python train.py --n_layer=13 --moe_layers=[2, 3, 4, 5, 6, 7, 8, 9, 10, 11, 12] --normalize_top_k=false --routed_scale=4.12 --balance_bias=true --router_logit_norm=2.0 --init_std_router=0.00601 --vocab_size=32000 --lr=0.00464 --beta1=0.95 --grad_clip=2.0 --train_tokens=648000000
Below are experts of layer 10 (counted from 0) of a mixture-of-experts language model. Rows are named up (a neuron's input weights, with its number) and show model dimensions 0-255. Each number is 200 + 40 x the weight over its row's rms, rounded and kept within 0 to 999.
Before each expert's rows: a language model's description of what the expert responds to. This comes from a sample of Wikipedia text that the model never trained on.

# expert 13
Prepositions of place. Prepositions and relational words linking to a following noun phrase, such as at, of, in, to, along, near, against.
up0,192,138,191,236,207,195,216,231,268,231,259,213,176,212,181,231,214,231,237,255,203,195,210,172,232,243,269,227,206,204,228,190,263,241,133,179,194,222,235,148,261,283,206,172,200,149,181,224,201,193,180,151,202,238,191,158,208,216,229,236,108,203,269,211,170,161,140,198,141,157,266,183,199,138,127,140,279,201,197,185,194,192,177,198,154,253,237,229,180,166,216,260,190,200,161,144,171,252,152,144,207,214,222,227,240,170,191,167,131,201,180,217,203,214,187,147,258,216,190,259,202,204,156,183,168,140,239,175,208,257,233,121,220,181,218,193,219,161,239,134,292,232,220,199,244,254,170,169,141,176,202,187,197,266,203,175,101,186,219,148,201,176,130,151,165,201,209,287,186,271,256,211,269,239,221,227,171,163,196,224,256,297,277,213,198,198,155,253,173,224,244,273,181,201,173,194,172,243,179,207,237,240,158,171,201,170,166,198,207,242,83,141,134,216,157,260,211,217,245,204,212,154,234,151,257,139,148,144,148,179,185,274,194,185,304,162,216,204,190,152,235,210,183,148,176,225,222,202,274,260,202,241,154,193,164,184

# expert 4
Adjectives, infobox breaks. Nationality and domain adjectives like political, Swedish, Islamic, plus line breaks, coordinate N letters and determiners in infoboxes and headers.
up0,227,224,193,191,248,232,193,178,161,171,217,219,240,215,166,111,182,178,205,240,166,150,187,100,233,197,147,187,175,183,190,160,244,159,209,189,155,124,147,175,213,211,213,231,151,202,170,254,221,229,202,173,199,260,199,174,127,146,217,171,204,137,250,221,261,143,220,262,212,189,131,200,188,212,286,247,200,274,203,269,229,252,215,237,162,194,112,287,195,165,162,238,171,124,233,213,216,169,174,184,206,185,160,174,264,206,195,248,246,261,223,232,241,139,248,231,160,174,164,169,184,257,236,229,185,174,254,213,90,304,247,159,214,188,172,216,240,243,225,135,237,228,244,292,268,279,185,286,201,214,286,225,213,184,160,229,270,240,121,175,252,216,238,189,220,200,164,222,224,205,196,209,209,167,184,214,285,190,195,136,255,182,183,129,193,254,177,172,177,215,212,192,149,129,180,154,141,196,215,192,224,201,242,231,181,172,265,169,158,255,210,180,242,193,203,138,220,192,252,228,205,184,244,248,231,207,252,254,229,192,232,147,181,185,149,214,198,198,151,177,244,183,166,205,186,243,152,192,115,265,195,162,199,194,154,217

# expert 15
Sentence-end punctuation. Periods ending sentences, opening parentheses and quotation marks, plus de and la particles, such as career., (MBE), "stands.
up0,139,197,178,151,247,162,228,207,224,188,197,217,179,173,167,166,235,228,193,159,208,259,188,201,163,237,275,206,177,167,252,177,204,183,248,255,190,194,202,161,239,200,150,142,219,177,241,198,281,184,171,314,206,161,118,196,223,119,217,218,284,206,292,213,171,128,173,244,129,279,194,178,210,233,186,271,205,249,176,136,228,198,165,233,148,165,207,220,205,265,156,142,153,255,249,183,231,190,194,271,197,189,157,124,205,245,200,197,217,118,238,195,215,171,194,179,239,186,236,158,230,185,249,201,182,213,238,268,241,235,218,241,236,225,143,235,212,208,171,187,242,202,185,194,295,205,274,256,179,190,219,223,185,176,235,225,201,128,151,260,173,221,209,131,206,226,244,192,205,186,263,146,229,153,213,208,205,241,150,142,237,246,262,152,211,180,162,170,206,238,253,203,130,165,250,172,267,209,239,238,241,99,221,234,228,230,211,219,214,184,221,166,196,224,211,216,241,226,89,283,241,92,183,204,190,171,152,220,245,221,163,207,177,113,245,207,158,169,224,221,197,243,189,256,269,161,188,153,227,211,232,174,219,203,150,235

# expert 12
Non-English name pieces. Word pieces and raw UTF-8 bytes inside Slavic, Chinese, Vietnamese, Korean and Finnish names, such as Kopřiva, Zvezdara, Yízú, Mikula.
up0,177,197,217,233,118,153,162,151,125,254,267,187,251,177,180,248,253,203,154,152,191,144,214,194,157,206,262,190,190,226,187,207,246,188,243,224,99,204,235,152,163,162,213,182,224,264,169,254,239,194,176,297,191,157,217,172,159,173,301,177,209,289,246,197,216,228,109,232,172,219,141,110,150,249,227,163,178,196,212,223,216,155,159,255,184,177,153,251,227,212,228,206,118,201,200,211,157,219,195,211,229,118,168,187,235,223,144,218,262,165,216,271,176,217,186,200,178,194,222,221,245,262,195,195,210,186,206,118,232,210,172,240,200,210,223,160,276,243,202,227,207,224,168,183,230,289,154,167,212,232,199,198,243,232,165,197,176,220,209,248,247,203,207,150,240,152,209,181,141,258,215,234,186,184,198,197,202,239,195,205,117,205,123,239,268,164,195,184,148,197,210,150,191,177,294,213,227,274,230,203,194,215,343,148,249,224,185,233,268,248,180,242,183,195,163,126,214,249,208,265,232,194,222,297,170,212,188,220,186,185,191,221,189,135,193,198,146,240,171,152,214,154,168,230,166,238,287,221,195,175,157,246,197,186,185,170

# expert 9
Line breaks and hyphens. Line breaks ending list items, headings and table rows, plus hyphens and dashes joining compounds, such as Gilgit-Baltistan, runner-up, post-season.
up0,188,264,215,234,165,232,150,242,221,198,127,173,202,271,115,194,203,197,186,182,213,202,265,210,126,191,231,235,223,187,193,192,235,216,236,247,269,191,207,206,250,216,265,255,190,254,143,182,199,145,174,253,233,164,166,274,196,145,213,261,178,147,201,207,163,170,224,198,130,141,312,289,170,227,176,161,169,239,150,262,227,195,166,196,220,228,188,181,193,220,148,186,224,179,150,133,230,189,212,206,195,224,226,200,157,183,256,267,214,260,180,210,211,193,191,147,187,204,189,238,246,254,149,186,260,196,98,174,255,197,212,209,282,191,129,223,208,215,191,213,127,201,214,95,247,196,190,161,180,205,222,247,187,178,119,134,224,217,259,199,149,232,220,105,196,188,236,216,213,183,174,237,145,234,273,196,176,222,171,152,258,222,184,207,226,220,201,152,143,157,267,206,161,201,215,260,139,179,283,186,199,186,172,211,231,141,274,213,227,214,233,259,271,222,120,167,268,232,156,254,252,142,251,190,130,180,171,201,179,238,185,150,206,251,219,187,178,178,227,230,207,193,233,186,164,179,152,181,201,207,142,126,190,259,158,261

# expert 11
Years and number digits. Years and digit chunks in dates, tables and vote counts, such as 2014, 1998, 18,199, (1828–1883).
up0,147,148,227,227,130,194,140,294,167,272,283,261,186,240,188,191,209,251,239,234,164,177,196,219,242,215,219,243,183,154,206,166,177,154,241,208,251,193,184,200,273,205,243,196,194,240,213,194,200,146,244,178,197,196,176,208,143,230,198,212,235,186,221,211,253,216,187,202,285,196,184,253,202,206,154,179,183,207,209,217,186,247,220,130,148,256,187,121,208,215,213,253,173,215,129,167,139,268,146,168,252,207,144,215,168,139,233,220,233,234,193,198,250,267,192,204,165,166,205,265,237,158,294,201,166,252,252,221,281,206,127,263,248,189,248,187,142,172,227,144,138,89,177,277,119,244,232,189,182,189,265,154,177,188,211,175,206,148,190,247,159,201,198,163,145,210,245,203,130,188,182,223,213,191,177,175,229,222,273,223,249,264,248,194,206,228,117,215,243,196,268,185,209,244,220,187,223,264,152,220,181,178,204,164,222,167,177,258,157,165,189,222,100,199,157,274,158,231,186,223,203,152,226,191,207,192,175,142,266,175,234,113,164,114,191,205,183,256,180,171,178,154,177,258,210,217,246,268,195,177,194,250,212,162,189,188

# expert 0
Name ending pieces. Final pieces of surnames and place names, such as Down-ey, Maccle-s-field, -ton, -ley, -ville, and common surnames like Smith and Wilson.
up0,200,185,275,189,197,186,164,192,203,141,208,203,218,302,234,234,161,272,124,185,262,173,237,187,241,223,202,162,203,166,186,137,122,261,224,183,158,174,189,129,221,189,159,271,297,215,216,234,198,205,241,177,237,190,215,215,125,247,139,186,163,178,145,203,194,268,249,128,203,192,135,288,193,217,222,179,190,201,187,236,203,239,172,202,214,137,289,170,138,233,208,216,231,171,201,196,179,138,201,152,240,175,213,244,221,270,192,228,149,200,218,197,208,211,158,175,184,220,285,202,247,167,210,214,146,203,194,182,159,220,253,240,131,150,236,227,161,140,202,179,163,160,228,140,125,177,138,191,252,161,257,219,150,138,230,304,151,193,170,247,270,228,229,224,175,187,180,164,164,188,181,173,173,154,273,226,209,181,221,202,157,218,227,217,167,216,237,195,234,211,210,151,147,169,222,98,195,169,220,152,215,168,144,210,174,290,184,205,137,245,205,170,164,226,155,287,257,198,242,188,164,181,199,201,223,185,222,279,198,258,168,198,174,159,179,174,159,247,161,192,206,185,229,185,209,289,233,185,210,239,167,100,190,215,142,278

# expert 3
Abstract noun and verb stems. Word-initial stems of action and abstract nouns or verbs, often before suffixes, such as development, design, respect(ful), blame(s), analyz(ing).
up0,166,163,116,243,127,214,157,143,253,167,190,165,170,146,184,257,194,241,261,189,202,161,231,188,242,251,184,213,245,237,219,177,162,229,197,212,161,265,245,182,249,197,200,219,216,109,80,238,180,113,168,183,197,77,223,230,193,214,195,279,210,209,249,167,243,172,198,170,233,176,232,249,160,212,207,127,216,138,240,249,191,232,191,216,260,209,224,301,197,229,189,203,145,215,161,227,196,166,147,162,255,208,134,167,197,211,188,232,164,153,197,183,242,248,176,185,239,198,186,192,211,233,193,165,190,205,264,210,256,252,181,147,215,267,203,216,249,200,247,225,207,291,205,212,288,267,191,197,190,164,278,218,176,181,143,147,236,120,192,170,91,257,188,180,129,208,189,211,236,214,195,217,189,207,192,247,262,203,188,220,232,183,164,209,229,231,206,191,213,214,254,268,184,278,195,133,105,198,199,129,266,180,195,261,158,170,215,228,223,193,206,284,254,187,155,159,246,201,245,174,131,187,230,155,231,174,191,153,176,165,245,233,220,223,183,219,202,214,237,200,170,140,194,263,219,262,262,189,207,236,240,164,236,223,224,200

# expert 7
Word-initial capital fragments. First fragments of split words, mostly capitals or prefixes like re, Co, non, F, as in Game(S)py, non(de)script, (Pro)duced.
up0,212,199,243,204,158,173,229,183,269,181,209,215,208,169,165,215,197,274,239,196,179,133,183,237,248,202,232,180,179,253,202,216,169,223,214,143,178,180,231,197,185,260,248,195,256,137,236,224,255,76,268,186,151,176,229,184,197,213,211,159,202,175,237,179,287,194,178,160,229,190,259,224,191,312,205,226,197,274,210,297,234,245,220,105,157,243,174,239,235,255,215,206,240,240,181,244,197,299,258,201,165,176,173,210,228,143,245,236,235,237,114,137,212,156,225,264,267,243,227,226,183,181,203,176,209,204,161,183,196,111,209,270,137,207,227,223,225,179,226,160,168,178,221,170,197,224,221,174,244,212,148,209,135,154,209,191,148,204,206,157,218,172,215,169,195,188,193,199,192,178,185,212,247,227,148,192,262,191,276,172,255,203,200,193,298,240,202,172,203,179,215,265,218,242,182,168,256,185,256,245,155,204,197,231,141,167,211,261,232,191,166,213,188,134,235,165,244,182,261,222,276,227,256,241,139,279,259,200,210,214,261,160,266,162,202,133,269,213,172,228,199,118,161,169,211,125,171,134,245,177,226,205,196,230,182,151

# expert 6
Quantity and relation words. Prepositions and verbs after counts or quantifiers in census and statistics text, such as of after several, among, includes, has, provided.
up0,138,213,146,118,203,270,205,285,153,204,172,171,180,208,159,230,186,179,182,267,158,214,176,190,236,179,209,258,236,216,169,280,162,220,165,187,163,151,240,240,237,144,200,214,254,181,149,174,254,174,201,212,178,215,220,220,159,226,135,156,251,184,222,169,187,210,202,234,220,199,222,159,241,188,199,220,167,187,204,144,254,139,247,198,209,152,193,179,175,125,210,164,200,242,236,170,183,164,217,247,255,284,207,236,214,165,171,304,201,200,181,190,181,207,250,184,224,211,145,234,241,220,202,146,152,178,202,199,139,192,240,174,196,223,229,253,211,206,290,224,263,217,175,115,133,248,286,276,224,187,201,258,188,218,277,271,114,137,183,209,178,229,142,227,152,246,260,269,158,161,154,124,172,161,154,212,185,157,224,202,211,229,223,194,192,167,249,213,175,236,234,146,229,175,196,283,215,203,171,160,160,225,150,250,168,245,205,200,210,183,196,133,151,227,238,257,204,208,240,156,291,205,239,273,184,238,185,174,220,189,211,90,160,145,220,187,156,298,184,206,185,124,229,174,144,209,165,223,219,214,158,160,211,124,166,244

# expert 8
Table pipes. Pipe characters and ---| separator rows in Markdown tables, especially the pipe that opens a new row after a line break.
up0,175,233,258,227,194,207,226,237,239,189,208,228,189,173,180,295,110,190,156,207,225,245,182,224,219,151,148,225,229,259,263,112,137,186,193,241,244,193,188,122,203,185,147,177,143,199,279,173,250,206,185,241,267,228,186,206,211,193,160,276,196,204,205,217,178,208,194,278,262,159,236,147,175,188,209,139,198,185,140,173,184,179,244,263,197,217,190,161,198,199,274,206,189,216,246,187,236,254,268,194,216,216,211,165,168,212,210,180,196,134,203,122,117,134,190,275,230,183,193,123,137,192,168,243,281,128,238,148,202,233,198,136,111,187,213,187,240,132,147,140,233,210,162,159,149,146,218,223,187,221,231,244,273,200,175,212,122,230,268,185,222,253,227,153,209,172,273,181,158,208,276,155,210,216,250,168,226,233,205,230,188,209,224,144,251,181,247,186,266,226,269,153,200,238,214,159,183,214,224,254,182,212,166,199,178,249,203,193,217,214,80,186,182,171,202,220,242,176,261,237,196,173,203,169,151,205,219,184,80,184,208,200,229,221,248,194,166,214,184,158,248,181,182,209,209,226,221,207,229,159,181,173,153,210,313,164

# expert 5
Plain common nouns. Plural suffix s and common nouns or pronouns closing a phrase before punctuation or of, such as years, people, him, city.
up13,210,170,182,192,213,211,257,277,236,208,232,197,171,246,188,177,231,127,272,223,166,263,226,220,178,233,302,187,246,174,205,189,283,177,197,229,174,205,165,190,218,228,160,275,285,170,202,152,199,257,184,210,217,244,234,174,182,178,167,191,228,208,217,251,161,193,228,238,221,188,235,177,180,185,219,232,168,217,262,245,215,218,227,271,137,136,166,213,177,230,272,168,243,290,177,272,150,161,213,211,201,140,217,206,277,185,222,240,210,235,169,270,166,186,218,209,247,232,134,147,195,215,263,146,244,242,220,202,224,216,148,135,174,161,177,153,191,145,296,225,171,141,246,220,204,223,158,162,222,290,114,234,217,169,148,198,206,154,147,177,186,224,179,148,242,228,245,213,278,181,285,190,175,178,182,246,198,170,144,175,251,246,176,147,189,192,257,198,277,177,126,136,227,120,167,135,202,208,230,194,152,162,152,240,211,180,136,210,159,142,198,222,165,178,205,181,230,175,176,307,220,220,115,221,225,176,168,271,196,156,205,182,172,265,203,214,131,195,209,184,203,170,202,200,165,181,168,191,223,164,209,160,220,252,269,264

# expert 10
Infobox colons, role words. Colons after infobox field names like Order, Suborder, Positions, and words such as became, appointed, the, and in biographical role descriptions.
up0,210,252,254,264,197,224,193,191,213,200,164,95,72,155,99,203,180,234,140,177,176,158,213,193,213,262,254,187,145,230,127,211,239,230,205,196,256,209,173,239,177,171,115,261,233,184,166,179,223,174,241,195,201,184,234,164,218,265,172,245,231,241,170,198,225,150,154,205,120,250,238,170,268,218,191,273,186,126,255,198,275,140,157,227,235,217,291,153,140,171,158,197,219,239,230,213,200,190,159,151,221,220,227,138,213,244,264,222,228,123,234,156,220,212,249,276,211,192,178,176,178,244,237,188,144,190,256,223,202,260,202,187,260,191,188,154,196,162,273,266,181,166,191,185,256,154,191,181,172,251,126,167,194,232,210,227,253,236,219,187,170,220,172,212,187,216,213,233,184,225,249,160,225,242,188,221,221,266,197,200,152,222,178,250,168,280,234,189,142,213,226,214,229,186,171,267,225,173,180,219,212,254,197,153,213,292,209,180,256,146,217,192,229,201,199,167,231,187,214,182,189,139,206,215,153,191,156,233,179,192,170,191,215,130,156,156,209,118,207,210,201,261,143,96,264,250,252,203,213,209,233,178,242,268,150,213